config = dict(
    n_layer=9,
    head_dim=64,
    rope_fraction=0.25,
    tie_embeddings=False,
    init_std_down=0.00353,
    warmup_steps=505,
    final_lr_fraction=0.0,
    train_tokens=620400000,
)
Below are experts of layer 6 (counted from 0) of a mixture-of-experts language model. Rows are named router (the router's row for the expert), up (a neuron's input weights, with its number) and show model dimensions 128-191. Each number is 500 + 40 x the weight over its row's rms, rounded and kept within 0 to 999. Numbers have three digits each.
After each expert's rows: "mostly gets" lists some tokens that are sent to it at least half of the time. This comes from a sample of Wikipedia text that the model never trained on.

# expert 90
router:509557460531497475529438496562579461513492545510460490428535509545527616516545566491472508505543557541543536568452492421507445471511546470542539485506537514515425542494507520504521487527481543
up0:508601454525495489469511509456530547504466421428495504495510407544490524559552500485422460502545564528505554505481543494466573525498528472521453497554503502573450526486505426460535522511475471
up1:519538401465550517487542535516507475494449540514517504560458533531443499549508549539540443528517480522525493504535544511519520457485444508477569510482503477519522459539513509515457518558512464
up2:525557446601480564552468575526480471496520490512442522512513547547493540502479584507517484408532555508491477473469425482522470515588485447575480492462488523485423477514543528461468517527532508
up3:483504543492495516566515520531492477509507481513455482454541440517548531477509465433541553489547571496530522435437527439499440440503495484493532551464505501521482482470486556499584483536557527
up4:531508512526417456507466477496519535470477524533522472449523467555470530484475628498501444519512524446537540551470507477450517417546556444537529528550476499509489504437476561538473424594573501
mostly gets: " would", " could", " can", " should", " must", " will"

# expert 3
router:520522484504497485475499475562489488478507496491489529483472399556499616512531495457404515513488493556549483484514420488406456441518476516528507544503476529504449526499487553454528510519485523
up0:512500467494531424454464499522498578533509545560514472424464498553490536547463466488433455542464531514492424491559482519464478527444476468434550530402447509481506463535478522411498557507496515
up1:503506511471534519552564537521473494535511521482549545501485493580549507512453501512514524411520494501556449494537552462382462477461503418523482524517523485482526485532546478430500471491453439
up2:566498506519543488449554465566510413524469506500491545452545396455527496496500570465506508467469486524560529467500409460538473532519517541509543457511510477486445521517501489522582561503524488
up3:470511414437509490523539531418528505534556544496523557550548543544560468463496476512570525488548531491552440490469528518463532515458495464503504450493563521597557544448476463544493524429470498
up4:469492483452503552529521507490513515511498511391456413531506622493450478504527450489497549443486576514548478479507545513398486457506476460429503486531479498552471577474523548519506498517539429
mostly gets: " against", " helped", " wanted", " promote", " stating", " towards"

# expert 165
router:559530517574494470487477499555537469530488542502503550485496499505501599540475499513476489509513512560522505494518481489431524473552506494575495510500483468499456505495492578499488570539541566
up0:566510489493492543452548499533494449552520539487539579500487562392442547501494503525516542447474536548547539446528521532491595485552433440507533446490455478510468445425472524502533578518541524
up1:514471397431549456458477505539513480492501463464491538513531521544580528491419457541529515454480516495507502543466470454510524525550502503529543485418448460442452500432549664453473476544541439
up2:521484454402405498523483486519480481573468497548574545504561519536514489509424531421562529557569577524516553456470496452451549561454520495518406482534558432511477525490484517452497530506463490
up3:594517447468537504474439508484507554531520532462492524517402507602507536586539507590452456483489489529569398558479440487511484480551550524444503494465459533482438500546501616481417575505579497
up4:624586529455520500453495479521489441468566534537532511511521449511468509539552508504546454567486525509490543511549531501491544495472545508587525538482441496539515512473523492482465540555512513
mostly gets: " He", " who", " She", "who", " born", "He"

# expert 60
router:545550477515506456483544472544492546453501504524498531466500407527539643496486482481521531482544526558592478560524468431464488499485509509474511511497488479511454535456526559476486511552515498
up0:608534505465525506446492483551495517530518560585502535519491443513487528534487482442536474466465458507405486397477555509566581485555461526567549555495504464555494436471453499487519469493478460
up1:544524446484465561488466513553513516603455547504444447482545526476512487523515491503500515501516535501493498537484466538538439534554582534497549478510474522506476478508463478474486493502531460
up2:553533508474521552504450466496557485495483526490505486520584512452493502551537444563511535481531490500486538599547551503494540468520481521457511460499552459572457493521515540508516552476447449
up3:567521483550576490445506490479506534486577547482473530491570496469564537528500438586486510560578432468511458522513498457541506480449428570452495522445512474504367464549536541515466486457521488
up4:522552518485498433488563528512450444531504570480472452470571493535492517480448531490518506525516494487543457502542523458427513455484506542527485487484535457500454449471504488538528460501531471
mostly gets: " room", " cell", " prison", " theatre", " forest", " camera"

# expert 16
router:517543481515472436506486471497553472502487523459502501470500519458582548538473504451492478569495553598539529490511465524508517499511516493581459550492526448504444517541429514451473545529577457
up0:520469577449543508433434469527526454500569522496559471495558511504509510517486504487521435501447476447489564493549512522555465435475551450550542513505568468485468526501577499428488488457512507
up1:561515512443480527431593547492520487475483545484499548441487504522516525534473509449476533519542411527516388541505463506444475465562504495452442434572441527485532455520489565539538446505436484
up2:491525482510513488495521524511565496503484558551455478468476559514492491512529462462469552582491474472457548498601407494550510533582533507519568541457492499499494483511532499535468483510477520
up3:579441572483510509439460546516585566452540548531425548517503452472538539513438541502461456519418507540522539516539478502485514517536474513517493510545552541481481532540391514473458510581506507
up4:515491461505457540486486505531523510578543537450530480435454502541467516521518504501533443491480467524552554489492442506494487562504587493560455493546440521459459531511478510504423562524515498
mostly gets: "SA", "MA", " GT", "IS", "BC", "CC"

# expert 59
router:545491467540505483478508540582518525564479516513488498400488433493510560536479496505489505482512539569449489462485424480492546476524479445599539484463512466552452495503464518489461474535491555
up0:520510389539434462456479470460485458558572426529507514455434477456485534452472518510491489417493462514515440500470534453584545508557503504535497483536481415520453496513471545490477489557502480
up1:573500490496502412501427574500521509495510494497496561465459484574481514549507537551477437559485498483526496488451460442477588495426504575570426572474517506487471550558471458530521514405483487
up2:538462530435538593509464452499497546541457484481451541447427582489542512560504518380477549496527465516520526503438489474500440532552462502543473535486494426547578489456441549465439469606551506
up3:473532485492498560485513464472472451501456494449435512501508511480498504546460534502513538546458449468542482473548492457470490486451516523557494509448592521568509489514486546485501491449500562
up4:466529441517455496505580466618496511450450576501459438493432483466544517541501433456439522503447526446512524555498458534475485466527503474476493552504572501536471585487504492397435465483499520
mostly gets: " Rod", "ny", " Ty", "y", " Dy", " Bud"

# expert 97
router:533575465499493460487430490575529520500541502523478519527481418548502621551492556495501445489576542576546418532462497470463526526516532506484502516496478472504438499493465529510480500506465488
up0:497509480498499583472502441503512496510514516453484421515553453497457473482438526535522530516507523552392503525532452514488513499564547469523412457400515533603488460509517502388494498544555500
up1:454535564486475563464523506548551471481551492431509505479546420493500552542565549553498497465464518476547482449485477489521548416457555584522473476486527489498508537515480563477458493510522513
up2:549545497474481500457501486528493477483464479541428510579558433548525564529432510533514428461528553527592463482529508496459542516440542564439462551500418402555423528503525481512468456522400429
up3:453543464565499490503528399552509516512542515507469489545476536546566549514616470544484540484456520507480491528468535505488469560482445485546458540503476482487505478491476508439523505502537485
up4:455572583506432482521447545516479514419469523491530506523478490560455567507506505499497507463404505537511496522515460491461479523439494488487497508448467501505509499491407522561495504460527583
mostly gets: " Award", " Festival", " novel", " award", " Championships", " album"

# expert 187
router:524491475535442426460546509578492517466447541450457538496492467469567591544509539554477522521448470519506536467507456549495489481499489504548483502516509471513462504496427565459522554561525465
up0:573534484498421545467497514499519494420518572557501532451426561549549523563485503578498537490512498520507507466478504505429528483442440492579546501553496492525558470433476534470478417553578500
up1:458527516480451614493441510563508464465487513526504537450544544503510511485512515421473502478491460496457483502438516489456443435497488507547526518526571436557542466341513496510512479563505503
up2:468488496521546470528488485602511462474539490470461524534508489527511500537493569498468476530469499524488498535432533514506535525469513544596457591518537416460426512531481511442475543575509472
up3:439491484430478555532536484491505515515532534482533546495565453516554530490517498486514410470547458548489460485517498502460527542433498578474501463556525433489536479580454492550497511563548494
up4:560480554481466467404471484472506534525469512474415502472492483552506533450555556556491535503531466512478612525389491493492537487439458576438517518521507516565535539553490530524489522455506505
mostly gets: " becoming", " became", " become", " appointed", " Deputy", " deputy"

# expert 152
router:478576515522456469474555517552508508478512592473463505461522462492511595484481526528461545528509503521476440540489394433476573467468479481510494486505514445496524507453504557459493525550483506
up0:492477545525501476526544518538506452477489523510569463472538498512520528515441497479514486528406483543561499527452483526446528491452483396526510518438499507473427505493526531440486495484473473
up1:571477508457517465436518517517492436433535574434443460457480455585468516474450499446488493478497553469525500515490514552506603462487476522444524429471569463479520577456473533569477537540475562
up2:561439527463567450516536535492581527541495468519501518459467494496527507552478538447497468594506505537471562447538526453515519408447516522505510527489586508507505485527476522575408492481458481
up3:513522588477500481525510512519503487463512480502484489422524512454512539488413504543522507516526448529491484491541455466526482486516530525521435502494517497541486450492519487537460546491500463
up4:529496519498544509429460462480514472498522469474563470580528424520493495522494524447470462502502484478514498518504526549483479537456478543493525473497527473480588636502491471473542487522485444
mostly gets: " McC", " Lord", " Vice", " Whit", " Good", " Est"

# expert 140
router:531549462513524484502537452535499478497484513450584556462534547477538567559463541511508437562474546543509533474591479473498521484522589497502534513494530449472477494457481542411502509510568513
up0:487572479470535535537490525517473487464483543470529434444578512513426507481535539434486574498502572484476561542544520557488434498516492447519481534528537526532462468461523454518505506529469493
up1:453548472493519454481518463572533479499528486389478588529474432471466512515448566572470476476376585535494580518511497527528511570484567453485502459451405525539463465490439546506510460564546493
up2:548538467528527568490455488506466509509483491486472481580533451477488526567498456481441507506496523472498462479482505519606487529549571547503536558518499487466426588432509526528443485530524496
up3:582536570452490470449501478527520546485479461388540547477465476513471513544544418409454541441519502467566529485481510461485520467454534491533536485520467464534497522486514540495430461522437458
up4:524467531531550484532496515453476494524442474515438567472455463516511511525492522568506546543576465543531529581529442509497537547473505493435487537423497547483390467472537484452470498459556479
mostly gets: " p", " C", " b", " c", " G", " R"

# expert 65
router:521545488495451482476475492522605490563449567568519522483475511504568604525461516508489477496443526513575517528521468457512515479546563469516454530456548467580521517471517539514476598518445544
up0:519525516471501478523466474486533465511457429528468602523518493512499561511380535472505506528476479514506579544551494494495501528548488445559538550533538474493470499532460514448456515563526494
up1:459544388499479535549512471513496473527542479516444482527582465490434519497518588537493501480544495515526530520601570466474507507484556551558451469459533546511510453493488531496527549558485528
up2:508486373464498460503523468513564549422439553450533447489541466443526507526506488546537454490527579495501542537539518378502454474536527540511438499551555491501509540492476506539461509526480477
up3:464612457542485515524400416541479450560567471484465495523511468464470544525492587533519439477485440519512503523485475575486503564481620535462481545432508529494547496552548507455532511472509506
up4:433575489542493478595499489563511546517512556493500501500536408472550525473482477501479552504479502481491497477541456470489507494579546462494503483510452520467485498554525572428460531546512574
mostly gets: "ly", " if", " When", " well", " when", " generally"

# expert 39
router:531556499552511478476466476560481438464489523499497553471496485466529546558502501493471486527470516538506536462530518513460532459557517506565507498562541452494474513437462493487495516548475494
up0:534533438496546448486459524511483472549518495497498505533554495513401495481471533548512495534511537513483553479470476455541550491449504493498499516551421468526518603489497508479488493497497423
up1:547537555541544501550482535478483486503555564474507554481463499573532510528422509524514483459452473560525460450532490497464495505509528576498547378520453418531537428571490565371478494516536514
up2:478573454496490483524483478516499521487469429562507454478516490498475484487538504472531519475583479517501501495555548480542484432492448569467472506530437534520493454484434473464522502542450478
up3:485484445476404517495488560541485461463531436528464498524550492493517500490499423543524478441480478477469540490480502531488521526549489527509490518489539529504493500448494483428510554510552494
up4:493544494456536512500496494521551469563528492488459580450517481580526523533458540462457533560484546507530540516479537421471482488473461545537543481525470478523510483529530522478488497458476517
mostly gets: " U", " O", " St", " M", " K", " E"

# expert 88
router:511527496521500493546502469508525540484524580518467544448512486447508571544438490533445493502489521541541463488545483432489495449500501494544529462483490483443551488426502577448460495511496516
up0:517474541521578464452470489457410489484525519522504423442445461504552532522513514507483516509552481531482523471518450481438508528581468488510465459491506526579472412512463525493520487447533494
up1:506426551556461496584522527510516493525611574485518548525457467534445504536406466526480494487516513522501499462405457494523438429433520501472477526513548439471511474512517538489510475475537504
up2:512548488561476518436539484434537512494429440495499493500532489472541507492526510460439490360527480461579512497555579486557624449489490463569433551471551482487477489548463476567465538506462503
up3:577546464486482473506502531495494476508575491513582509533576459508525493545504443465520507494502511529507453429565434460507456449513508488490512571528542526521495583478499538502489461468434483
up4:457473532511533497471525559485611492415542462545502466486447544447522481565505513519497477517538481485484447544544546468437401538599528497575483552513512491583521497560488556522507537451455473
mostly gets: " Ka", " Ku", " Ko", " Ž", " Za", " Š"

# expert 137
router:548548525524464568506513522540550464479507509513518510444426515536530583490502456497484438470526530568602466459507455485521461475504493482512446458457599441490480489427477520519549514529454506
up0:518563492451478560521465506451499517449529598481471498493525508545492511493497457458520437501501511530582536533463455503534537438439509578516494489508485502508479537514561438511539483531524479
up1:483479444572510578508428522539525542483480502594501503526446515494528508454531503506469463465535471492546502615494458501513536479578514464486505516441532477535513443411481480480529517504528405
up2:478530506489507614446483468532491508481451534498529498505542528510541513552471517475498496509600503494582576508557472584496467537485465542520553528448559488545500532516490480428496447452514490
up3:449522516488480503475482461479516550568508465523481444575482491457543589481555529473464447462511434539526456457579551484511553409465521516494503508505499524516379453511515467489485504516537554
up4:498543512464530527566536506522537514531524576540424505534417547497552486522513501532554505544463477468484467496499519479496549534457470464572501489499513468494461451453455498494550509441463553
mostly gets: " until", "Scientific", " Died", "Personal", " ​(", " Cinematography"

# expert 61
router:542562502518521496486426517545520505448453526485474515487545472494530635543484540504425471587477522540534489435503526459465483483446492456475498483496477491451426434535458528444470528580446538
up0:565587540514493543519493470508466550544463483485466473484447475512439497483459506481452402502500516526517444540525510412561414487469516496462498471493503515489551506516476533510492443496473486
up1:499501540505498508548514484586497455525525505607563503492525492535471522517458538492556467500478480498537534544451472510454537424562507501525447505489573448495499462382521513504454537492523507
up2:471525563587470468527535496514538544481392486520501568522466523504478527496452516473443493546522479502526542441467512509490576385496499464481538570507565516500531528475477556487505510565545502
up3:528488424479513488531520619500505523430496457482544502427547408518520527591534507513419488481518545505511512491575492481541449504421502476425450481445463470451523491509422510485489525499472521
up4:476572558474426558529476466597504501522562550479421468495506478509456519540524531509527555491410560472470568513538527536495475556481524444568538571530473512498530498501487486445460536586485511
mostly gets: " would", " can", " won", " did", " could", " make"

# expert 0
router:489501454525488491527541535528532474550518522554470541447543470519516560544453548487488480511502558536538487473530470480502568458504493500539526518489584411484508564457441518553385572501497525
up0:517497449500561544473543512495514452513520475460459542560492476479533484575471516495542504501576495493528489532465480462514480534544495448547456519470459541475440554477402517509465561488519504
up1:513506513513441485518612512575531528449424558521516417533541424483450493465519598445549462493425513516442535477490549526482540553521468587451505548502551480502453584400487516498511536498533567
up2:435515601459460466569529533516541559468516488503562499494475481465482509561460531409477466497558484515504469550513468503539470494538511506527485554517545411481522540528470522495535513501447525
up3:509564485486445508600449483557516472489431512470478524514530516503531535501467552498478538510461527530480497505527477535507566425503490524528485452527509538503547554532479551535480491418480500
up4:523498479458557465469488517548573522528467501460497521497488358508577530494559478539453523461445459465461502553463526441500546576467510537481510504477503522501492450524452535466555481505541503
mostly gets: " Ho", " Bo", " Jo", " Lo", " bo", " Ro"

# expert 83
router:545569536517489546551524539523535532549499553496503495534452474487543562513471539519493476527508565492506549519543443487445506515508566486520506483499495417480385485476395544495487533516509447
up0:496518508442458506498528482443504483514487548478466483501537499457519546490448504383516459503484530516543583557493551519567511514476579552490512508524556479521452503466475458458475527539536449
up1:509444535537521509516432492474488513468532527608534503454459512456464502489453393500488510516422559476509612556516526449476506431516456462547582476475506488471534520500530457499499449531480559
up2:567535467528523563503484515518524495489492557516511505481474563505503467538594445462514454530502501499495524468514640487443515445459499591499513441509570436520537466430490494537518489465500585
up3:452457531507503467459571487465513496514548504535516482514472558542500501491435566531479539503442471484509569468461473494471474459491474425515564514519550496528520505558476519455452516540474537
up4:516517504476542539508543477441525490482543587514471530476505510423483532528505420530519447549524523493486556527475598495499538546544492615629534543414453439443492463535443458525502534453518479
mostly gets: " ==", "\".", ".\"", ").", ".”", " 2014."

# expert 51
router:509577537545501415513495467542630480514499535446494512433561457497549560532450524497492491531479559552524521480474463543483507494494536503540454503518474481484476567508479487473454554554552515
up0:482499484486545443482489492472527434601532564509488495578515522614528514576520525555490412519474541522546472577504504482536498527487482609497497496496518497442453542502533492501516568457477557
up1:550482479507550527505455549454539508529519511574481503525499530452515542496452475549512519471520577567590474447496397511470502471596469424507467462453477494468531482431476560560541523508455483
up2:508594477536531457437631512482472497491407471476485504478443441535451514496529573426494541487432590520483466543502460473453501567493467487531509467459457509501490473479449492500482510486413511
up3:570578513500478450494526590473509531461500615510472481433463479497511537556466523557435508487552532473506490437536514515483505455575489442463440469509479421572496495532488532462515605484471466
up4:527495529494519485511563477527540548527513484464519506455460448519628534519449467525523490478501524519553458554552452454483515504422481488440590510532503437495486524496534557504487484540523514
mostly gets: " USA", " ENG", " FRA", " GER", " ITA", "HO"

# expert 181
router:547554500553423521569482505548511531505515578482427515468475542488543520534519491500450488565506498543581461532512497490469529481526512446550468513499462400492526531456438556510469529577427533
up0:525535512433549549501461463454506530503513539479467502518489484519509528473542499508533540464503557578504577445565484564482563450458487490536499423502532522495500534534484525438499499555555482
up1:484514502424443493582543443476542592511449495496454503523494514512532523536395473563425462537536468539491507528512550522464550472617454509505535485493482509471502522504485565516499474470494513
up2:559501524572452478515544430472480493458556535484524476464473473488520494505534473563472458550510544593457468460483517530496524461508542498502603468571545483509520431501443482536548531591437507
up3:505518468495465492458513528493500508516468617479509541526548484481529494471562528493504489519559490525502374532469496456536453470471520461468427484472509468497559426445464507498400507588510467
up4:468497505571429597506478509539545511485382513537438445545513500526516511543469487452434495450515537537499505510534463528448552500582484443591456501574481423569480520491439525405485482580472510
mostly gets: " how", " And", " How", "Take", " Take", " Ang"

# expert 130
router:510548437512493541481483465546482477517503538504378530484506468505526569530495543542458522530467542584520540599467479465471481533504538534536468563456517467457464535503467553457492538532516502
up0:472544439537414459570474388542433504509463518594477559413482475582479491522486461488466460551499547516515604494479511486473558503514514475538577547511498510466449493482501525446467536570453521
up1:483502492466498528527498562497554468520491469493444555515639510548464514507437520529468485546509529511535565541506481473512461508530466476530512417505521511458383553536469493444495523536563505
up2:497516567506460440483488547525476525491596543487483486554403457486467480538475470495543466485463574514484510555489471555473474467502483538471432570471505531441451501455570488428475443558538456
up3:513506495480524433475469453538451515472512437491510458547470519568562497520442550459531484550484466469455424538468489473530540540566519524422522558545425562563516502548520491498519517444485449
up4:519475524550579544484511557471472580449555444505554458553490570549514489480530494536460428446511486441476441421488422500523472505508523458462513525512432586452438440520518557517443515528568569
mostly gets: " Love", " How", "What", " Dark", " Your", " Blood"

# expert 178
router:534515487531501461488523435513583514517478521527483564438493449468546547582524499515450468522500547562477501496539528464522536492506591551576506506508521495511475487418454555496402497508464518
up0:522503532423499535438497547592467581507456479426424496436510537485531464505585583491462479456501462503474454432569472443517502518415513524487487451506493504509585522419475521498532492462502499
up1:492454478528511457513458436517517454535633545467497630491521473411546512485524512443509458484472473513505561514435534542477530469511507534503585465433543474524503484572522507436492477425504506
up2:480477472444495440537538511541581458469445476455533514535503479494451519484408576529463460533378448562509545529509447491555517574484449512553455468437455526445509478489550453505439491469433515
up3:521509497478468501553523578546598446448453447444515447489547447444511508502388441509557535524484535561501521477486538507475498456543504483439515484472506494465505422472444548444473543554507456
up4:499511529559466515497507526519492516506486524554460561505502498455445520438524499548476555501522446526498395543410455526457465549485474481500460504516576489404472492535401481552468533559525487
mostly gets: " of", " Of", " between", " regarding"

# expert 75
router:583572475454467480505451559575511554572484554477477451470499448506485512522462532425478555529499533581524504506496492552506434495475560505528500469487522410511463527502436542504531514580572520
up0:546534546478478512582498500474465501479515548475499491537522526487542502511501446449524488504519492492551537456522494535409511479508542588458463577512572569487396475492447482440474512515492471
up1:488570469521470463456388482474550471584491491564592486498498384477472545446481580456462508542473417571520521491542488484452483490475480507575503478470562478532597507486478549564457513589509509
up2:537485522566470539554432406518497482499481568512474547491546557497529534485502510536487483519535504547470459563561581496493518491519517506513447534533505483531443525556523584451443459588471580
up3:461564516510421465464491505500496515424508441550510538487474551438583503516488424605508461475536503546494471515517480506509491482567440552548464568444482466490546540500440500531532515530542474
up4:535514525485417516509532488472489448504528520523526519509524511490439518536482536477500469527436461485537556505572418508511438522515567490564471578502478525518495549521428521443503507482530610
mostly gets: ".30", " 3.", ".20", " .6", ".15", " .4"

# expert 10
router:527532510530462470529461460485546466553508566524461456455478516493539629625520537526493474534473558547529469505521524417501449511529551467523486467456509469466451530482461554508477530529489517
up0:539477467513466531503490451526488481516514477576513510428550507595511501550536454478515470524468498471532507555512477450557489545492476523592522461464545478584534474498508549495488566559486470
up1:500508479509474517540512522504561554515479549544439539470507467537455528553511533503463486520475485502520474460474507457488398503527575531598535458491460524528472505517441446458472482505518501
up2:465424555519448501494499491485444525517554507547455489517424545541548546532534561512425513525482420507518534545547522511515482525580474474482489486535475516514484530472526498562481495511582542
up3:431486585542480605543487496515510493468503457560543488491467498466489553522499486484446515516436419540491505464515500534518481499533563529557481575403505477549531475458503473547480548532474552
up4:501514521526519505569503476525497518508487539536499516440478483534494545473464490543505558514517434506603504402494518482527466431546527468543465506472556509516470595451472511484469470556485484
mostly gets: " also", " later", " again", " often", " eventually", " soon"

# expert 27
router:574509486547491513498517552536540524529548590506539531408470511495525560511466523494522437541517571542521465500514497470504457458472579498560499525458491412513486509393422523486505500551438513
up0:538474434535501480503493509522497485553491517464497525534528407513523501521444577436536518507552572553508478436451475545559501540522503441483465497541603470475543496518460544467514542523536487
up1:527579493509441488515500511457530499549512523508534521483516493533458526495495550541442481497511437483536453487485459489497509465452451512496447390486443487531519490482393529458512521479474513
up2:597497463502528499527477489510502451547555527460510500568489378499504509471454530459485467522519549530492475536528509445472553504527555490520414453489518500561493492467471522477448462505484563
up3:524582525510448501527481482463516511515529454520488512574535439508564484488469574388516457484472430523508513455526508555443547498482583483512553516505545569530482525508483554460494473510535474
up4:468532502486538503532541518470502522473548513512461493578480365517512532508485463534485493461487551502497506473462504509479455499521498537549447510527464515528533507510574539488502522471493478
mostly gets: "=", "\".", ").", " 2014.", "·", " 2011."

# expert 31
router:530536508574515500512491475523575476474539563499496508465491484515585560524509485486524481501543524580540498531560490475493532485483464454522571512440513431509490575440489549502486581591529499
up0:508521530524526536473499441499541524575492498564477452520470568539517527535497557499528442512509547486522482467482491479494514520539472455510563554557454508495452578429466498512517490496571521
up1:470509600560474478456520491539465476466457528514548541428514479571446513496506508473504526503558486517530458458507495448464521486430544446571577454527504394546510530483479539529516556495472525
up2:562497514453459508497507452534531591473518499446474462495491524493465556556525521512467474486548474521551503434465447483533537529474519495442507536446536514537525488368534510362503529489504489
up3:462435500480504458472457516484537511508443475474518560464412458461608551508513485457494522531526507540544494525582453526487461456467489458489500534483506462503501414539483503568535549533547543
up4:522471458507525424500510495477447471538475538522501516503537423459606507487534503514487529478547496548557564494469418392529479492509513539484545515541601510460515473464484586552553457573495532
mostly gets: " spin", " missile", " Light", " neck", " electric", " Gas"

# expert 8
router:514528462576515511508520462576585385546539533507509549440485468445510583523488527483458497447490528569500455522463473491475531455538552567549538534492507419467487541494451525527473538514466554
up0:463549490422461462519500443498575507474467523509549512511561477543470506516556555474520519456498480559516489461486427451392559488509541553494502495573486498476467509532477516480517497492453455
up1:491491525478485438464462529501532528531526475469486525512550506508522493524532460377520519546450530457444526481509440429490413432467507507507559513528543455478556504543528472506422451554479494
up2:486517485462462562525466430553505513488583492454508583515540484506408515525597409465493486456539385544559501566476474559486512451543526551475514524563514471470516462552528559494485504513455448
up3:491540489550571510479498475499523487488585523381502457481502500516488544432476486515382493539427503564539549515472454515518531557504543519477480532492482502524417491514547536450496480555540519
up4:488530477496491462450558543473505475459478411473530472450505466523445510518536522449472519530504561540474506433531511476457486541508494457533519514521561517566504539548486525487520547471441516
mostly gets: " re", " co", " Re", " Co", " pro", " pre"

# expert 98
router:535536517504515488501481529514487468423483492433491535431545454481565619531509448512464505473505548544554489541569480414515537481464482495493555488470535416557463527500532563496505556592494503
up0:509534480527529529494516488499502533567478466482473523503534451543523500509521586531437481562478553471488505476590434480491497545536463530484545521437534520468450477482498509481520475505446502
up1:511558521446472506472515536532532514484452553436535402522536444443544501507524435505459429534526535463493487503557444500454480516542518539546553581536455480525536506469506507423478465524512503
up2:574559494431512465488476556514495502515511519483525448604483487566567473489458515514461499542466557451510464458466477479478401451551522458476502439513568508458475509487511549508502454495434502
up3:530454474523479523505482437519581511468471505460512586497423482437530541489537482474446446523515493477506461459558485440489515499450537499508457532446501426530449503418499524536472483567499551
up4:471499550492473523533466465486498497495611513497518545486571424431534536519467483456510470504560504520512478468498518445577477454494483470581523482545485437526558516424502429481529487484547481
mostly gets: "cock", "Car", "ock", " arch", "rap", "car"

# expert 117
router:603501398497491540497494450565499522497487501543454532459514475527544614499524533477490408475548557538551524505490485498493508549534533488520529506539476467516457540508489519494451498564526501
up0:484548460488537514526603504511527399526508539537477540486546575425506537462435534603521485446470516488488487471533551542414564437511513540480514476511537511523458497505449515456491507525515488
up1:487502475501537486482466488592552538501474512484478496441563539533490531556479459500491510494498519473463450497493536497414429475511488501458394532471566496544502515538523555501481512458496402
up2:538533525469530542469560467488519510512525477502466470516509478517503483488536598476468531497515489455559572522500397507607429510459499520489467417500507556506483494444443528490485532557494541
up3:538478400568437512456552480514499515464467502421508489503510491503482510530536507516487413501495478523490446500536518511517451453536513485475474466489511488521527546514458530624483555512513435
up4:438553538535565492437497483481443491531439493485544533476480527493503515486503459514551550488464478472455508492444530523436571497502498475486497568482466504465450514511511554564431542513418489
mostly gets: " genus", " band", " city", " river", " ship", " latter"

# expert 131
router:504553468527496428512454560513602461513454561458501504477526486563505588523500532491452463461562502542598501437511502484495540518511532492541525488535515508482514455459454612527452517521457540
up0:488488482469502484541535449508473494473528497464467516452493509501479542528558419535529475495475483504574597494467516464503513441451535478488507488515501501464511480493488463534442524512511551
up1:486533487455479466456519523520512474594528526556535457523496478490523529469471530491427509524557512517543497443604474463521453527483515431513519496558475515525535548424413502472530535471488555
up2:521519557498456491547479515507569460549581483469514544436429527480538552560562474487476460507460492470526538470469566502485577496504515496554578527474506512558500433496446493484502443529546512
up3:509518460540537472532519575514550487567559521493523462445450483491480514516530496448432492412524503539537514445500512457485433485463469473533502560489487550453515469494443548497526526490431560
up4:490564481523428530484506483480510485550453563530508511589516472483540524546474612514404488465459520536493488434526505443433555582462478505515582496487433470516496530505542495488473462515485507
mostly gets: " La", " per", " con", " la", " Con", "con"

# expert 111
router:540533452579529434530540511548571497464474543517489493435518432578535537517526494504457427541488512545496510469459449529512553489495519519490491518525478428449533497505472581479480535516508523
up0:538480461541504505554479488557499581535496448542494560477497415539541528519512523498523479533524451524465517526458462516501540507546533439507569429442496502529454507363488527523450560503509512
up1:523511419524511445504443485556523565464386576548462510479425506504537521609476422572536470524544520501535481456495502499488508499567475461555566510459510415495524465476436582516544530505543532
up2:398549457506461537479505572526416515456527536465500453473505497493448533498528479482490435480471527536473578497484426529512448531434476496503490529472515457496452579405520473459434472478519444
up3:492517447457459537523536448486506533472524470537421507501486588509507553573417514528470564469461536491547473527552471510484519488507473523460424479433489508445458456527528519531522494504488575
up4:606509525471496477449541535498505604480536523443500450506429459522540508515483475507474401556485471558512478479494474575518450521506484483470538443488553456482538559510489629471506509514541480
mostly gets: " United", " 2", " 3", " 1", " 0", " 4"